{
  "n_layer": 9,
  "router_score": "softmax",
  "normalize_top_k": true,
  "router_bias": true,
  "init_std_router": 0.0183,
  "lr_router": 0.000409,
  "n_kv_head": 3,
  "head_dim": 64,
  "rope_fraction": 1.0,
  "extras": ["capped logits"],
  "init_std_up": 0.054,
  "beta1": 0.95,
  "schedule": "cos",
  "final_lr_fraction": 0.0
}
Below are experts of layer 4 (counted from 0) of a mixture-of-experts language model. Rows are named router (the router's row for the expert), up (a neuron's input weights, with its number), down (a neuron's output weights, with its number) and show model dimensions 0-191. Each number is 128 + 24 x the weight over its row's rms, rounded and kept within 0 to 255. Numbers have three digits each.
Before each expert's rows: "comes after" lists some tokens at least twice as common just before its tokens as in all text; "comes before" lists some tokens at least twice as common just after its tokens as in all text. This comes from a sample of Wikipedia text that the model never trained on. Tokens count by the router's weight.

# expert 37
comes after: " | ", ".", ":", " ", "; ", "–"
comes before: " | ", ".", ",", " |", "; ", "–"
router:147194136102094124130139133124071146114121163114115110134133123157128130138142132160161112119128157109086139184138166127149124122138076123113121142077120141150129137144148152125111136138113164096131186117113141134121135077129155103140131129123123132210160150151172177155180120144116114144118137138091142125113154151162126123109122139155066123087126105122165140142129143117113132095122148113093142107133160140129121124110126106125137110146129105171149140179099130138126134119115061138143145128143130120123110136114069090133125139180131099136122128136063125121136129159123083136
up0:137130135153129115125125152135113143140116142131110128113172110144138161111111120138146144127146122157136103129151080084140118137097095141149129135174098076187119109148171113124132114088113153103143152152099097171144131143112114184119131127135113079152109087128142160119156136109116163162149154132118092163154122127125081106147127158139064130133101128142158104113170121119139086083147091103104160198118103125110134119117125152112139112090147101161118137125142121116141136142151156154119147132184062098131120138088128121120148121169124139115129143100117135128131109167158122094
down0:133084123136129047135160151114134144163130117148113143143117142072112107175124130164119086143140108123136198129076129112151125150104153159137123119132136122138106122129104167147133135131139132160135119101100135137147146126108103140099156153163129086143142115132135158111103118106108083155127100130142107094097102156165121138120100134141102099129115131137102132137148112102146056092106161139145180070148109129182085117155150113133141118105128123106127152121128134160133146090129107110114097112123153129131167133124134089126113168101118123135177134103127131074146112113078133133
up1:101107136113142167138107084123115117183128137107121089111133107104119099141160145131119114166126128176102166149147103169139150130149106146079137103083103095130119139078164140103118135139144148129112173106126099157131149080106107095092146146159113143126109138103157133124146133128127158138111132120128112114111145126156133150128188153103177134137145154119135092130122136134143126163138137113138149115131116113105176137133149153134156116145121134167142203099103140138113133191116133133113138116055101137155138127148143158132157078089101106156160122140091140134156147123160157132
down1:147146132115071127136102108109080143091150140117127170153129110096132122122123139107081097099141109129153119158120109111146107114139120105157100113131125142160120102125137108168104144143100135139189093096141096119109153118070095111146123125122103157111132110167168141197134122129087120139151143175162115134160153092102145107155139153105088111086141140124140117111143119121126104121125165124122149151127125149160118138109078131155150087126072175090123088133109131108136130142127155080135087126108111141147118128116158090132082114082112120117163128144148145117162130129147121095
up2:135111123110146088115169147115191138122113165134101116119103119144128112150132105191103135132156110133086096157137132101144110116128125108124090167124152127123127144111158066158185128119132153153124135135117115102128108101096152117133146121130067071139198169100125105125111089110116152151138141119097120178108125157096126130118120102103091101115150110156096137103113118089166094133121135092130100117103106136118122123153120097165124124106101152138103154152109163148106099113142149171119136136119134137159131163146113130105120097143121104150098139158127124083111105130173158117
down2:142092133155097149092148121127144139122100141127134114142132109156152133123139112179141099114124116136086144110141096180091148110149074128086121123062124114092129112157125159129128140155158133146099096115125122187111112145125088165147121165096101072112111160135109133135119129131129097130110120140150096115149121138124155101139112147112084136091122084119175150161173131111131152088160113130108079123163163102168146081114153159103128135103153119131101110143127138092172128091103143144098148125155097117108133116131100128142104131161127101122101122095103179135129127102109122132
up3:135081116123108067149143144158143119144104123139126160155161094125154143107131133128129129154134147144126152131150156111109148075120103118132122125125128117139104152159159146088126195129141100098104114177123149136188143155152153154110103112112121129139087125096099145146066113150127163133121131122139139094182103118160097078168090125153126102169125154132186119137165123140149115127142134126093085150076160105120122114152141117148155133127165131125108111134142090103125101110108103155098151155154139100122141144150135089167095120155128149153166104141115129115101127112147131150
down3:130173107124129154160136102134151125122102108165138134181112163138153146136126134177092133115116098131144147113162130086156124153077149116089138122143127120115098084125134132138116164171129094112096141165102100112142161133159103132178110111101144125114093099123186132115133125102144073177175114123102127114127141079139118121096150144129125121140109099142118151114101163121115160143164162126119100111104135130098114143135120099132118191139113086132116138132061171152105112120159147104092156109151126106144140106125140107166105152159133113138114122163134145137119138105116126178
up4:122095076140113128125144122116095152158121144079127116121118127122081110163093070131136143139157132124145158101124112078124102156123125136119129182135113085139134099120164132078115168103138142121094124112147108143125151141122108176108155111145138155104122102120131112129130155105139166114141133123143127139116091099115108127122158130127131164131127109090134134107144154129138103135099105163076139149142104134116128161114102119160131116192191138076114143142147098102139192118155142127165092144175115127094113141140127089093117128093145089107102135128113144175100109101155098110
down4:107139084184131137138110117121154119134105128159172115145128155148138120143106109146081142078066156113121124131146134132124137090118167153089119116083160101087149121152116102111132111127135086143083095091150157163154103143158088112127126116113135126128163099133150114097131182149152109127123181144132123146111153167114125105116118108150165168113135112142115141109098156146161133079134142107127103143124103117110193141092091093140108155107149150144149111144137129119106097138108135148164110148125170097151124163178114102120123139110139134181134150147144137130106149134103111130

# expert 21
comes after: ")", " |", " |  |", ";", "0", "\""
comes before: "-", "| ", "- ", "|", "=", "  -"
router:124139146146102117085164168139116120141175144121149148145125115133135133089118132116134122078104094134086123140163217129127114145132146125130142052133150137121141117124118136131161084128133128101139127111184122140129118137129156089118164079101110124102151146141171155151102177138103102139110126139137136132139150154146146127121116121140091162119130121169191121059121135129131129082132117130132200131097136113153127154138156121127113130109122106141112133146141143129114134122131138136137167146142130198133177109113159107136114131116177083112155096125142124132100100139131128147
up24:089155117094105114073141109134120080126119127148148104166158124131129127091144135120125132109105129127114143092133103071139140117151172087108106153171143112112140119133096118113060115152142125136141152140143150114136111138106119110159148140133158112092103101152161106141072128154131108114118147157146155123092081068101076129136140151101113132105135118137137118139092128128124094070152144114147105133154085136113143114109158103155140117111102133112182135129144117104146123135173153136125134088162161149148130081125141151148179126117133149162106143123103118070123168133109115113
down24:140157102119167116147138156120153183157150118174202125140115114148130109130136097153089141108134146103095109127128146156125101088123090149140133110121116102153137129132171164147151113127130118114110090144150097173147186138117108107110106121089153159095119143125161173093125128118153173193163150112124095114119143150119134116136115103154130138115116155075085107142095081111167143123090126122164100104138142122117147142125130141117122082119132130138093119146139099134104156122111139138161141148082144101084081116135139131127115145128108155114130125098104112087125135093162127120
up25:103131116135104154144143121148155091107136096142151120128165142097092130142151079144119160084121142154099160092116115110139130166128152118176129182148134176143150129127100141163117099146086108145145120091155113101122151120174144123118147142130123151116094134118149106191105181132102116089180142120140095133154118105164137132132116100131133140136099141123126142149159111122110110152144149104138134131165148101194153094144111136134125138145119128098101170127089093076133122134120118141102100134137154113130134120142161159064116156161102104136125109115137121191104143110099141137
down25:124145084139132150125116069105120159175119160119099117097163110123094136114118116160090128132126088159134124112129145110132153134132133154081102143113134128166196109108088116196153078099105083136127120124124129117116082110148116131099104133108101158104112110114167148116093128145131090100077108135126130127136105161122117134117126117080075102137115169155128112183133104114158133119189168116129172136115147074093128163121102112131142119154157149109114126129146129096168134136144160123140133147136131145127158166136136125116132118119143143128109123141095130108096110102101104119
up26:069088108145120107167138093093100118138163101155133142116107120116114120101099147104167152135107131095120122106140149172085125130153150128121139126138123094133178111155137173149144165109111134150138150131130151109122091117108152116094148134145170110135155089137112126135101098041154152125123116115149094121133123059133135122129128158072129111084153117161146131114109139136116118134131119123138132167141131101131087150110069118086144104098159120131150162123149115125101130153138154148090085121107095145118156132159175162135165100131112152129139148109117100111134124136114156112
down26:140136118160130161159139121094158157116175170106118095088151128106136087136177123143144096210102144132129132117105131161129119128148141083084114171153182098138099094092146145107128109117149135134106135129128116122138155132135109138171107156077129139120103129124114131171089127098161148154130134160135144152148132109120120129112114141116144153156162116119113162096089150092133165109144104125166117121105145137157112135118124083104106142110168100064101140107140175073140143109152125164156136138092134122127120128137112110145115111147160137112120146129103130158133158145131142087
up27:163168142131156159127151132137189160176127189132108134129159094121086123088163116110107094174098132179126141143131146108115123166166083136117153103139136130177149117099154148149147118081122143152137135144122143104116137140126117152126100096109072121115081156098115148157132167149078104112104110114149117160106144146157111135136181121133145138117106147140153122123141106130144129133125165137133125126128094133129141109154129117175126168126129140130139143163150164151143119163134138159154089115154108156159130110147122098121159174131114164124137108137152159131104122152166101084
down27:136116099128189146106128183177158128117117111146136116161142074133166116168134087151152168129093133108127121121095115155134119129156116154101154131169112134136137099110135099166153135106101128155119163103167125117115168169123168126114127133124152131133162200079153121120103135153089147146116132092158149157141168120154134128107100117144145143120108193139136100108101130137118140112105130122150138090104165118118092119083116110115153127169130143120097150117112157109115097105141129137135131109153109110126149135089123148170114114148136109123103101118161159126127102177096145162
up28:110148090119146167117171129104161108135076089125126129111147127151135177076118116121144126119127149071138121098154144123100112149141163105097141097162096133154151120156144099157128104175100134135143118138149098131144130081094135157194137127093134142123129127125100117108075120153088176149103124105101160107102161176103150099113117128108145129142119119152111120118153138110130114164131125155159131142136150144096146123082179110111140140112083092128134147102128143146140131165118133119114143131125094092143145099156158170145091162146127129086126099149142141082115112122130155114
down28:143164108157137120116125114104140140122170163121171141140099084132135110115150129159140119101122108138150097120153090123133163141117163125126154084126120125111155088145117088137167154145134128138113166162138142169131181163126139158174077127127128146143119108107082157170127130152162117140159181094136140139107103144098130134127114134144151167130110146091142126104104084120136112128175119147160103150108127077167175180104099190145145102127139159132142149134152154117123151131133122137112131114110144129122086155103148154169125142105117140176155101166131101121147135107105104128

# expert 4
comes after: " | ", ", ", " ", " |  | ", "| ", ") | "
comes before: "\n", "–", " | ", ":", "000", "023"
router:131185114143110124089161119086133015146115120159148150128122138118142115176127107124168140117088168116096124137102125130139116114106114160122124076116143134120124137136143133137114110167115152134138137111119113137137161129160165078118138145126129126195108145130175180126194117117107081102123128154161130077115123160127130150137121127137140138080114155096125116141111107116118132191125124112113184123143162116099115115176155110126116123144116136112135117125126133128160121135125152129129140188125121109136132134096087068140133124142115124137117135137121123114113089143115116120
up0:134125149145093115128127117155121115136105153146135154110157111141116125076114154132103153107111121131123124101163094084139117171094134122125133114153098112174092120087193107097153140103132179131137135165100095154144147159085095170136126092152120079114137110153103142105141117115120161138126148095123131153146123113112106132155130146161093133131128149112148131096151105130152097129142116111100182222100137132111109123122112137091154143090154108147105083143135110140143140156140128143113146100148069082109126141104130127109163104146126142109101137097112133136136097148171134138
down0:155082102086107128149117126110114112166161133092124140105137106102094096104174119108109127140105132114112197129153102136133146122136142121131112126128140102140106138108084177139148110149144136150075111129100143112130152075104110135126142101118135145134144125141130131085096079108113109110127108116084088117098100179132133155122114114116124135137109150151151140133110125143125044131073147094129154114154084127148136138160155163106165100101115138101102128125133128132139157113167120053115127121110160092106143103115115113138097111099127136104157150138152077105121134131104146127
up1:119086129146164141162097125096155097165164179112106102107148116142136136151151174156138136165149147142108133139177082150124130119111118114107144103106117107118100114071166130138093113112137119109099163116108116155122154097137103097134125119141098154154096156119161118105142131109109150113116146127113090141110152112136111191152197135071193129124169133124132115115137120137168120126132148112118142115142108140111137154135096171120140125120123127167109192096128116165118113192130139113130130134089103131137141121109179122133150119106132123147120142165079147136148118125126141133
down1:101149121124103118138146114138131171134136151161139158140134128167115123102091136137112099116147144074133102150059109076168124138127100128134116115133117137171124110127128120134123123146129108156169093092153127135122133142088092153136146109108078138119144132146145107156107149093091108160155165155154143133167124109112085123177128123115128163144130140111129108106131132133151113095151164154126111116104166150212100141101073171171133115113108162079111098100102174095142132131101098100157119147121110118156127124134147093114116143152121120119133139141174136141132140129100101137
up2:169134119133130118150148129113163156095113144140080123133128119126138101178118139184160133161152118133077103137152118101133102096121144099092084162107125106128127155080162088144182127130153136137172093117104114116151139129096095124137159098145099072146176142100112098135099099137139124168129156148088138142155169131102127108112110124101124101111118118150096131133069143112184097128132149102128097134125138130089129119140093080143145123114108157138120145123111170161091102118128127159139112118100133124125128129126125159102149100125111133124097148162134116080117105120175132144
down2:116122136132085109112159093117102112131126141116097128144103074117114131149140123149119091124158129126105147138130120168113133136178105075110125091094142130145073115158130154156109154143165155129126111145131137172114150165136141109161142174080133133109129140121138121141146151124103175113120108136116115174112112149155158101123145135117130098099117093129133153139136116095135142126157081149120091131168104091124177116114154174140121126084184092122111095174136111146159154144115135172109139124145114135107128133164157158126141093077125121133096150085102175145115116121088154125
up3:114095128163136097139121143108144118134145100136137147193155115120163139100127105093102148142140122163120149131121158138136150108081117103153113147116108143152120152151121145121106169118162128117128135183143144142163145143155147131123119127108120105119117136115125071127102145127137153116111148086164159088184124123146137095195137124162111118168129129161139137123148130142168122159177146113119103154105166117125120134167167148153101144116182155148106113088139094134068120153124128145083134147160135068104112117124143098168149135162160128126171099115113107106118147102137122136
down3:141155104142140118110163125123177127119133112144143149149109157119100134115136147128121143113101148112170153089193148134175095164109167092140142107160140115163095112141115136137139140174146143129098119094141108100153132119116103134103144131109157115128132098119127120101124109118140097156163114146128131100115124130157102124139108147139131116126147137182167123078074174112143151149119146154177113109119116087106132111132168112162152203159120170145135138086108147161110150108132124092115163091139131186137109133133083113121092101127127099125128178143155142130106128122116159151
up4:124098092127146121116164116155098140158167141128127108128085141133083108155093122101135125164158107138135143130130108105123120143116143129090134188151120112102105112121168159105130163144169164100072127135157108149080131141143115145119141093131137155096148129106134117123077158102144151121164123134121150138126094090130138136136130143133100164160132109124161126094152150104125096128139089106074137142116112107120135133118078126165182093188158149089128099156158079114149145122142130152144107131165106115135129146141164122149096122123134082081170140131126123146113090116147106145
down4:121147117131095147105114091134156106119160103149141125173142160125102148130106124134130089099099133112135136121146111146132129148168141128078103132058178129111134143158127141147119118091184109167115146130155130139126097159130111127126128127119134103168124155133089163141140148130163143115135146139105156171132141154108140114129103128137152108102114104144125090149079112121119120075151156132158116133143084124133160123100110102154072140078167163103192116133138124155120118105083123099152123157110179087146119173151114112135147159091164131118132133120120161096088132146115133105

# expert 20
comes after: " |", "\n", " |  |", ", ", " |  |  |", "| "
comes before: "| ", "|", "|  |", "013", "015", "014"
router:139117130154143119154116089126123115064160130128122131125117162153121131089145136153210107137115070114100113100134157125189132143127122137128141110090062127127112132110114139156139144111093126153111202136155132092124172124150139119143170126128113138118100078154178122112124125117165165128140120150170145162118140133142111138121134121100154125162136127108176140118106110116108123155110118139145105147135130136094112137135120118114117104141117139121109120109141146130152137130116127157137111194194117136166120138152129095156114123167171080125122099122126118163177145112104105150
up24:079180110100170114074133132148138087110127122136169108152120103124094122130128138100128169117119162112087113096141108102125105120146182073106105161146147117149136154136101158117062133126188135134146135124140117101109121145099117164147142150131157115102082108124187108138131096120120088143129140164132151139077107108123131122124122168083107148100132116125114152117125128105124102112182141144162080101160126137134126096121133092171145104123092112133150163129161117125146141137109160149115121136154176144131118096135129122167150094138134129141124119110135128100110144114089107144
down24:114151139105156113132153149119184191177121109146185138148119099136119093132136122144126148121133125106093126137129125144133116101118125133144111099130152104163098143133161151132132091109126129108084116127134112140124191125113128129119147114102155122092084160112131213102122117113128162174179147130121070118118137176102145137115137119132155129113090102123048115128138128130153144142111133136115111111156158085121163094124141131089115097128131106127084121140120079133117122097119144151127127146116119089126137113144164091157128148141113160087144148160094125103147144093140139116
up25:112132135129133134141130136164126113103114103151114120098162130136072148143134096121113156116073155150084108116123113109153158152137144109153128151164162149144146109120131103150104126148085087138108121107136097072135141102163146167141154127108141154138109108132132106160125135150143109089165170125165129141147156123113157119136136121111165132119135155127104160151135162139113126161105162140148141187167129117188153106170135161134126149122156135078107143168099113104166147149109113131139105122158139143112122159147156137113097146187104102120137129123098137210134117105113092138
down25:119139134155141174132112117095129143152128134118144080071164119105132128132108139145100102146120103147123097104130114130112152185131145118137081144104148113136122092117115146149155075102105065120134127099117133135157115109168136123113130120057102186080147105160119151102078151150138146150118104158170149100150127160134099127146155130111117112142173139156147137161152086141130118139166153141130196121133089102129093146135115136125159111142138146094123124152109120102163131157143125143113138190132124119110146163113123121138113114153151141109157115106080137108114147159120123132
up26:118128084175085142162135086115102133161147128159122143158139133122090143117129120141180172115097115108128133133126118127084099124141112138111143114132127110127135112142156164136122125112134127138141146147119166101144137151110143144105142160124128095104158082189106130145119144077190143161133090116162070138144150125124116147115141190131116142091121127139109129127135107138107077081144114089141153164146116118133092134121097138093142116115155144128120164135163117104115126152132149133100124189114122139132155151173164142157156111119105153146139145113137067092104153143090162125
down26:146162145140132120144097129108113141104131161116112102119141162112116118093151120123139096161106125142126123114157123122140137145132167110140153163117167139122088128124121147130134142112083142162098150143167129112171122124104138149168138145119153117158088152144105111172139092147141125171129147137126159127142153143147096128125130110076146164114143081134145137097077132129136146146176099144145158140087142132153125153079125107124150158100152133090129153108163139090150105147183183147149132091093125144111090132126099122160111076170152142080128132089125108141154175156113162103
up27:164159109110146144160142141128130143172133168172116147118132101086109100090178140150137118129094120141123116143121131105150155124154073163098158111133151137136133167103166126095138185095135143134143130089119119107163159144123087195121086104104114141090080146109153114159131144150071165152121125118147088154098150127141128133167138107122139118105129150108134133090135114143115127138152172115109140170147110169152115124147153125158116186117125133131146141196146149134142124132120151148131096140173109139166099117136103131138145128124108143114163151143148137127114122134138094111
down27:101127105141164114112144144156141155143153122124117116129139113159113077156104112155131151123136119083127100100127098117147118102168101125120146093159139144144114112080097111172126073177101126155151151143107135113137144146128155131126147128120106127140152166090136128105135175126102131156159118104130183144076218095063121116118121161145113159147128153149157118111093144141107132130132160141136129132156121129123103150106111114090162085139146124150066155156122109127120102127115134126163114103121087121114161124099120121123137098130143146124088132096136115152115103159088094135
up28:143146102131108162135159135124158124124094099137138116131094103173114185084116117114129117127135129083132129086134138135126149164132167081102141093149056128144149107132110104146145100195117124152147135131128118163105144097094161182190133140116114154132134133133104128142094106137080138164086129112085130097105135188097154127140121112106141123155146110121069153103128152125107112141143115154147191138115141150112154136100174109124150117127131103126140168102126132120148155144116096108109152137152123112161106122137147136147109135150122141097135104145126120080145128116099139145
down28:129142112126153122143090162103121140147162134128173113131133113119166127109132145190152114122106085086136076108133110091150143117087182132129120089135121138096142124155133136170161149127117126129131156160124168166128163148132150136167071135106132107139133113103094161137114088157132109166153171076138164158135117123108128129149131137131120132131109108137147093133099098134126128129133141122151106131085105069125157193097088150142168109126141147131116159110131118147130140109131144132100122150133154122110044123129119163147149138135092121160138083149117116130110113140111141101

# expert 15
comes after: ".", "2", "1", "==", " ==", "s."
comes before: "\n\n", "\n", ", ", "The", "==", "In "
router:136120137117113115160122124179046093132116119213138149143137108146140126133132101144156126166138115111180155177074132171131136130110114190130126130134113130092107124126109123122148131136093112160111102123131121088109192146090147149147113143120150123117092142146197105102088136111139144108135144161168134118130179111163113129136125149115158140100123166132154133072116137121137137111130157135154141107163120114072127107107160098118116121147137112145121117131125147125098129146124148103116143100134114100134115129106114125158108126176163141109097157130124125178122118133110114137
up23:103111119079104163111130124087149163106106129129130162151138119083152169102070120074126176152153144097172117108131099107110110134132146154106119136139090148118126123128119146139126105126152087109150136147143124130168086128117153098160128123089092121147084135118132087116134118148119113160160151114162121131139135141140095135121091087140120108130103135151142126106113140096166092135147103130125130131147066123110136117188126099113152104155142109139144131107125126125126184117179121133131153162164122110116138112106111149121116123149110148153112137119131137158207090134164103179
down23:120161152153163139120141142140088111089130110129126097079161138182139142164172124122123128169147150135113169143073164125161126147133103119107183115086151112150102116124118110145129107140144117187095124119072117115113131134137146110119165142115122151119107131158122074103121150072167152165130097131131117110154078140153133157120115144128126140074131117162143128160153117111091163157104132149138145125140147094092146126105141128116158125110145111086129145171122151122135128167151118105067126123146105102129107148146152152167138130146171115110109138126124141108101145164110120110
up24:108170113100093113123131091158137097103120145108176136153142139132114124086150128091116189097121134154149137084126110123134130108106140123144148182165115139135066130137169129161083111134148123146133130125135150077087121151128117122147105137105147101126116123153139089148102135153099060146141139174108161130076121121118101144128116134091104126108138085115158143112117129157153134114137162116131121130156154151131141053098148134187132156102137091106151170098133101135133123133125114145120140093133169145155118084127161137155135116112139146162126140125135121120124151100118084132
down24:108154150109125099123121118106153207122150123161150182114137111122163149129130100084164150115129122151147129145131153143120138104084134103147102095105174127152135127139194187108147115117147111133122081116101103135125128145127146131118128112102123147081144180139131150073110144136164111113143121129124079155134126131103135134159091108121145166129115116126118137126119157103164192081105106125161123136149117138103122143134131154124111142095144153146108126145132079116138144125120164163114115116135138080102140132138118096156126168109121089144126123158122105082194121110123142144
up25:115142101120123154148124135204162125092103120121133140115162115129095138121133094136140122088108116161114159091107112109133190163148173131149157181148124138117136108123113131135138134117082090146114147116139103100117174130140137181177130149128098165134085121135139103161111173157117117088169159146139120147171131123129154152124133130103129131135111156121144167142159149142106111134129150150137148156110122126162156101130119131131122126142128144085118166111137099098191133152113118160139116107136174110113131123128140158121131151186110098139162159097117147151140098111071121157
down25:116132107132137132109112088148125165146088108099110116120155138107128115146107136107106138103116104104110120126152127167117147137085126148115108132129124108130161122153137150159130069142109080131163139097087188118143078124144128116076081151111126139116116113159169162121097136148114090121090133113145133122124113183157117141171122128136107125130155126138126106153104103108113147167140153129126160061136118090154097141142131135121162130171100135130111087131145126101151121133149132128096145189126121140145129198151162126133148051122145135119138142102125136102093164117123101105
up26:142081071142120155122133077140112140119175160183110179137122129113116117115135143127153141098113111101126142115083130169088087133136157104127129136133124080122171101127154122134096149102147134161122154151084182112132129114129122120096137140145137107143132104171143151130149122060147146125139091134144090134129151100115133101110130181101131130111108127170120120095120132138102114119123128116153148182126141132123090170096099146111149118103150119128158123101173126097120142162179167098081119164114121168104130143137153149155157120142127135150134145108125094095133122151108147113
down26:110146101110129166140141129146124149112156138118108104134147132139090101126136127157131109169080135142125157094121115117152158117133133094115090170146156125152120114108105150134095121128101129142103128153137153130138123131095160109144123145095115071158110172102110091163137108171133137153111147129082129136184098152107127151123121125121091155120135150108131121088087150138114162148184105144156124156141137121180113162091161112095120166112161121124108129108136146108139135119177155118146171085151169133176119115143153148113108130130186109115095126160113135161074147138095141147
up27:115162168129150134133149120138110134173102149125083153100113086088105072119147186124143110161097122134115120112131165116159136158165090121131138126121128121105157110109139111130100133090115093136118113098101142102145136171134109161138132107117101121117095134113146124151127155157091120120116153108128094120124146100108129130157187119175117129127121136106136129131115139159132157101130163078114155127156110139148123135142138131184134177147118163134120134176131159178160155182125149147154093142173119129156104114127135154114143158139124146089139187124165163122108148154165106133
down27:114111096119182151130093125124116127146174117094150161147157122152157114112135123133161159087139106110138144095085126185103169148116099112141121084124087119139154116093108093162118107156105119132112163143181133161116141134111145102124150133107138151135147130108093132114137167115095135137143102110134161135110157131178155152131117148145122121120111162115128098107131148117102147122108115128111160135102118119114055172098115162113175102110143143160124200105074118104113112155120121117135124089161100138135126137116155145130147113114157149110092096091109144125141115121097148161

# expert 43
comes after: "1", "2", "–", "7", "6", " (aged "
comes before: ")", "–", ".", " |", " | ", "\n"
router:146123124140115132127135202118130142138152133142140157143139172138126127111117097122122124170121118093128158120125125210140116157125102114133148106130132114131157130139104146122090150183077151096168104093114130062097120088119142144151159124136160115189091122142146123132141116102088102067125139147174140153109166119152132115113097118105099151158129158088148116067145126127130117095132136118128149104130121106110062125105134165118133149152126128167117099132124135107152137134131156094124126166138110116097138110089108137130123132146146101101131146125122120098142113168146088148
up0:114126140145107118106131121159145127138126155125129157106155105135142155102108127135128104113138143113122116140167102074107130151102107147180120111120090109185121134099175115097126129124155163099145110148101118164121130143097096191113125121181131081138094126125107155160122145118117164125137127102127127166148157135146080144185132133146085138133119107103146092129131134118155076112125092102110185215100129096111130136144104121090130139104141129135144099129123141140113154133127125167111157141163121117149111127128139137103142088156144153087093128121146134142140111142176089097
down0:153096100121107103158141144117121124124154117078126170087116087074117109130147135097142090149129106134137201159114135115143148165132128148165097130182139127109128149093100145110131114185136163138112094100124171118146126125100128111110145131123162155124136108139137132122107100087098096143128102126092113100087128166161162153126088171099141107126109164114156143125131114100123092136081159091123135103112104143144104130171155107123139116123123131115106110147127139166140177133137135095121135120101137108099153129119125095128093121082150104164189143116153115132137135146101140106
up1:102133136129132142134130120125115097155155150133096128096158124143134098122157134134146130143146130147099158135182104153144171119116119152102138093100130112139118152031168126096096128110120152111117138135120108132105155114152088121106135143141138118128126147108151095107132151116125114131090160124097114150097121126142115180148199156131192126148147165122090122118120141119159128126116157067131119099143142103132140156138159170145155118148111140152136188109131119175097108161125131129135139127083114099150140140116167152144160112076126114131165125151079138100141142116147130163
down1:141130097157089086149135100110141132134152136126093150159152127118093124100150147130081095132148154123151129144124102098163111129179126119124087124141150120154131083142097136143107142182142135147165101127139100145119125102074115143099120109095100141125109132165130099141121129096060100166148128146154139132175145097114103140138115142106119138094149112147130148135140143110098108112150144135125138148139118107189134136117096174152150140117094167100116064128126130116129109126104151097156094135090155139164073136135176116118119129086162104142164140164142152115121158115114118097
up2:138148101119127114141133105111175143115103125130065115100128152134149090173116133195119150145143132158088108146138116115129098122132137111109107156096098098134148136103142095142167130132113118135149104129109138120157104164121123130160187126114057101107185148117119118144114121174084134148104140144114102167121165125104125111134126090059104127115154082190103130113096119148166105181096135098131062135122132149113138132121113131147123145120122155114141127167101160127111122104120132131122114143081134136125099147122136126098117102115120134130129125157140115103119109150166136163
down2:131113146108087130085116116140100102134130120096121141125095072122118118115133148161177072135121118141137117179097132131132123104174131106080146096109150121141099122122145150150110125148157118127123103099124107215122165163144107152128144122109157110128081150139131100149147178145148155091098098123107147141098127138124111116108144135097111118123123099115102139126158116103140130145132102138110100105175139129099115100128150182122105092104139096130118134138141117143157117167089145177137157083109087120126126168121162108124124064119145138158138160095121150121112159109094127122
up3:139099135135106099122091114125131125168148105137141147165155117141164133087145102104103140130105127164117160105115151155139149108092105105152125130136108128160113165123113184099123203100168110082119129169126153145159132143187130143118075104123112124103108143097119110116093115135095139137116128134168143108157124158141120103127089136179111140156137128143126101135153118144128134159173147152089090142136155091082105119157122132140117118106169155150112118135131081130085124164138136130108150170133122102100138161124116103155133128136139150160170108146110098086104131097127105093
down3:102128112141145137173148097111158146136134128173140136128094139148100138112099137137121146088154180096142190105133126108176109125104131139151180077176130107134119118079132130101157115154117122114073114137155115139140145122119108145140118103098154121101163097110187135098119165106136077151152106120154148089116111106146136099115094118155139098098120111124117124089097137108101118115163187116130067123093132103114146142140119114108117168167119108133107111116118095153090113125148142117123137111108118169120135106144108135102100118190134105130126159163115122144135140147118142134
up4:115094111182164113120132127185101149159148110110118117088102126118130118145103116137152091134149138148146133155126069099113122147101127113121139167110131117103131144121157140098109187117159152114064129124115096148113161138117134168109128103112129126129126131112126127118117170120145136090152132148128113129105117111107117110120169129120119173102127120110144148132144164075134104148123112133111090138119172147123130149105092133215159104201162122108122121142110081114124139130136157109154117143141116123098132151118136088121124111116118077117149183138097118166094131127173099121
down4:134125142151118130134109147087167142089127141190157109134147144143091188139114132133098150110122128060115124128153133141144117118168127106123129119068133156145135108107135119120179155129146124119115163091150148149160129159124137102140126094102130071143124090100111146133131136107154145139079149113122139135120119139123139106086118072134157122120121128167105096140060119118104118138169158094174114124140098131144164145112092126154095115125133130123157105102095094142101116112079124106152113134136129088119137165131121110119174143122122149146142134113173165097109168111104099113